Experts of a small language model.
Size: 13 layers, width 224, 47.5M parameters.
Experts: 224 SwiGLU neurons an expert, a softmax router.
Training: 364M tokens, 5556 steps.
Below are experts of layer 2 (counted from 0) of a mixture-of-experts language model. Rows are named router (the router's row for the expert), gate (a neuron's input weights, with its number), up (a neuron's input weights, with its number) and show model dimensions 112-223. Each number is 500 + 40 x the weight over its row's rms, rounded and kept within 0 to 999. Numbers have three digits each.
After each expert's rows: "mostly gets" lists some tokens that are sent to it at least half of the time. This comes from a sample of Wikipedia text that the model never trained on.

# expert 8
router:430534427510546531568545511502538482517509524476466476440485480491461490574567527476474577471480444520549461508489515503552449463546532504508512453519493553531457573486448570561466471505461455472487478489583527529480454458456514536503553556512571510479460542439438538491481559456540499532507478513404546531461482454428518432442478524476
gate1:522519507473421461399414505457476506561524457479503488507559550489487525577563464521497472465451552458484533467535516472491458511460481551534449529456478454465492460544520499575549573482478463407531579529487443515525522490471470527471472471494493558526516507511518501454539568582539431488519499463489534460442475526506475529454447531440
up1:482540507496525482501445496506549495572506472515514464473530571516495560567522437488518419506446637493492569521543502438532437498454477543547446513478458468477518553498556531515500499519446456464496530546524526476573578545443498485534491559538503525543490507463527460493527537542463539558474450535527439488513510552500403500512496431423
mostly gets: "|", " S", " P", " G", " F", " R"

# expert 2
router:523561497537574441450542475529491420458495513494428500500477559496498573506506396519552513486439492527478589520530515592485415464535507491469491475561543461482477505447535478563489456518526534438539506512503470526476429496513528428535500554440467534549538559501478468446559499445502546456484533500518490427499541529450415504567506532517
gate1:389491504494470496514485424500434531496483500480596415453542519516514485581500515425523496456467488545475559568489533501508509517498432512535487514468558445487453443493506485370518478552548481462531495501471518547546545459499457539534500504555483483512554554508466473480508491472500443566506456456423505440461576440499450497511472495492
up1:495475505510465586437486487519488482490557471519464550525426469504492485471522521526523456631520474498530398464496469464527475440508488451521490555526481537537532492532435495547519474489485512526484420489548458456501500456484520500487534442458549544508502469503498493466541442557447506408525516569489477548515487461464541465456438464539
mostly gets: "000", "019", "100", "010", "015", "021"

# expert 9
router:462504517536447528551452546526486500525512501468499444478473543545508510513493459559440500523506460446469534535541418495412495462487439509546508531454563469440486495506468533479483593503444507508458541443543481485484544526510478518569523494543544495481533456447461484516473532505439457487523523524567447449476470487447474491494489497558
gate1:468532516488475488472489488530570576463499414445567470484509534551458503435449532527474483439444503559503415483556463450475446482464562531467415596536460484500530512512449470504502426460477438521518520469509524483449531428528543464456434576552590529509513553472528580445518521447479466557513539533516509480533481592501480512506397518591
up1:502459550434523594524409496469464486557500579521458540474438450539519530531599484457494509557523439489486528528462513524496535557513503429489517413554530520503496443511598538445541517543477501461418473512429594503552457469505435518552491464448488469510433481510426464517574469512451521465440503454492476476465536428489488459480543468432
mostly gets: "ing", " |  |", "ar", "n", "at", "ad"

# expert 12
router:480527477474462480546469507574513414510580515465523463540528434529559530475524503485577462502434449550455523460500510503612491518453479484460515487527553509426457515474454509541529518498492478483470557536538514447456518498496551526530544473516510523439552483482431455519532482553590493518519480481546485531524522458408452531484549551497
gate1:404513569458502496544525515448545498522501599496507493507551510560485513522477555535538518549455497498471475439548468489470520510473535500553545497443574432620477446495501482478539487567497520533524482491460475471512541378551504413514548527435605434548485542588503466431518529561437506480520552478447468513480549524546487539527488508526
up1:600478413535504549543466523529495461495453490489522466547472465467528506491512494404509485459533498447513460584472500538502490531516479456452502512531437547398480526500512479536467558452529553490396521537515535497509450555452454530497438518582430585487514464418463531563477469497558468530524494553559516466538477471448541510488500509472
mostly gets: "ie", "ro", "un", "le", " O", "ou"

# expert 13
router:461495568527502485537528498427500501489537487519448528519536488544533495443511519474501567597564457540445513467418509515525539525417494450526469550495441478563460525503533469530535530484556530529538453505427503466548541455552479545506503487450533524505523425525493498435441524438549495525465520503530465567564516526572518519512525474560
gate1:482575507546498539541511528486547543476479476519504542497439468512427443496521525489507533489505499550551524437426599531574441522479496549567553536503522500453407505497493515521476561466548532552499452522502505445538374477504512471566546517545466510439490497556507491544502506482473474424515474472552482489539502532498474462501492516446
up1:570467561520446476445518545460482477504520581521520470529529580517555544520497443464472461461497537437456462550559433523531499529486512483446470509505522504573562470474552461524526519477443494486484536489517448476437596536460522508469455485533545515510519492472467560443526489513567508516524531516473507485539514498480564532487502518500
mostly gets: " The", " for", ", the", "The", " is", " to the"

# expert 15
router:575488493499504552420473517472504469503478586483500544554418530448495500465473495545539575497489436540475531577528523492488480546546480443505451489500534551540532426490529492473421485429512495509541475455419506531462536514470512548472436570514563519430559448510533419457461477439496477495506585563513497533496547528481483474563543527438
gate1:446492509508516506457530515475530594534569448493543505532485500567453472476510479443444548499526469492540551526457486512488427565490451552526465477496489572466504436453517470451403499426508507494454459439503507476522501452591530475476513540522548424509493507478482517547504484517463522464465504475494573500476486500510532506519515408503
up1:453506521595438573521549460512511479516509456508533554512511502506472489498498446449523525511574534443489513521502459445516531479452515507505543500510506553576455529491534438437513536493470501484458483510459506517472421480600566508542504560470535507514400504460534529452546487481498476523416445499494524555471468530461510463530498485520
mostly gets: "o", "'s", " -", " de", " January ", " al"

# expert 5
router:518526467516473495449503517548536511571508451518476454552458530518447510418505544518484452500470545517484499472434558508425517506520519532513494427470458502442502481485500468514528483467505569492565491436512453547475500453552573446472507510441452537534459475574502552514505476550453529568438467493486442524489475468569465480479417442568
gate1:474557546458508409564467527492534607536430468530476542523523454503555442477410565470453453412466505482507521431511485439528454515510517510517531471428455521563527452540474549464502519479576494474512473516565553473516518426612546517465550560506430468483425488518566494504501473456498479481476515530447526546502523486451512502504476492445
up1:526518507553543445550486532538530527539456443485487531538510516509411483508423566532498479454479528473489452446484463561492545486536397541499571462446472481440463481507518485571515514470520511460508464537486549494489513561433508500475598498506520523445503535492534455434452467438473507525436498455499459498494490501447453528504462533471
mostly gets: "==", "′", "% |", " after", " ==", "s."

# expert 14
router:469566466549528486508521496485513535490501456562575451569479532566416458464536476495512556519500579434542441489508455564594509481513526544510550523503445542462534532430455498409551504469557442482526499519424494423559469492471523430537496478551535515521547503500523526494519463486476489525484561538545497477533491536534555444436545522456
gate1:442510574542508522453537467493496499481531559412517480552515542476578467517552453479519445501475456498494449536471493388584515484486484450496588412547483476498453579468499504541494489549491520586482584415534510546490443527546461563488508489510519454530450498526526480561411463516454482589530568486477498507545577582532529490460565457510
up1:455548560528472523444543451479478515469522606421460590512526568476569488490490472529458436450513419507453441539402494459489536467540395448559515437506506503511466494467516536506498488554518463545487563395510526554462447437542480471515499474510459499471434522515450513453474460586417524546488579461530437490500562525498557448537510444490
mostly gets: "1", "4", " was", " were", " more", " West"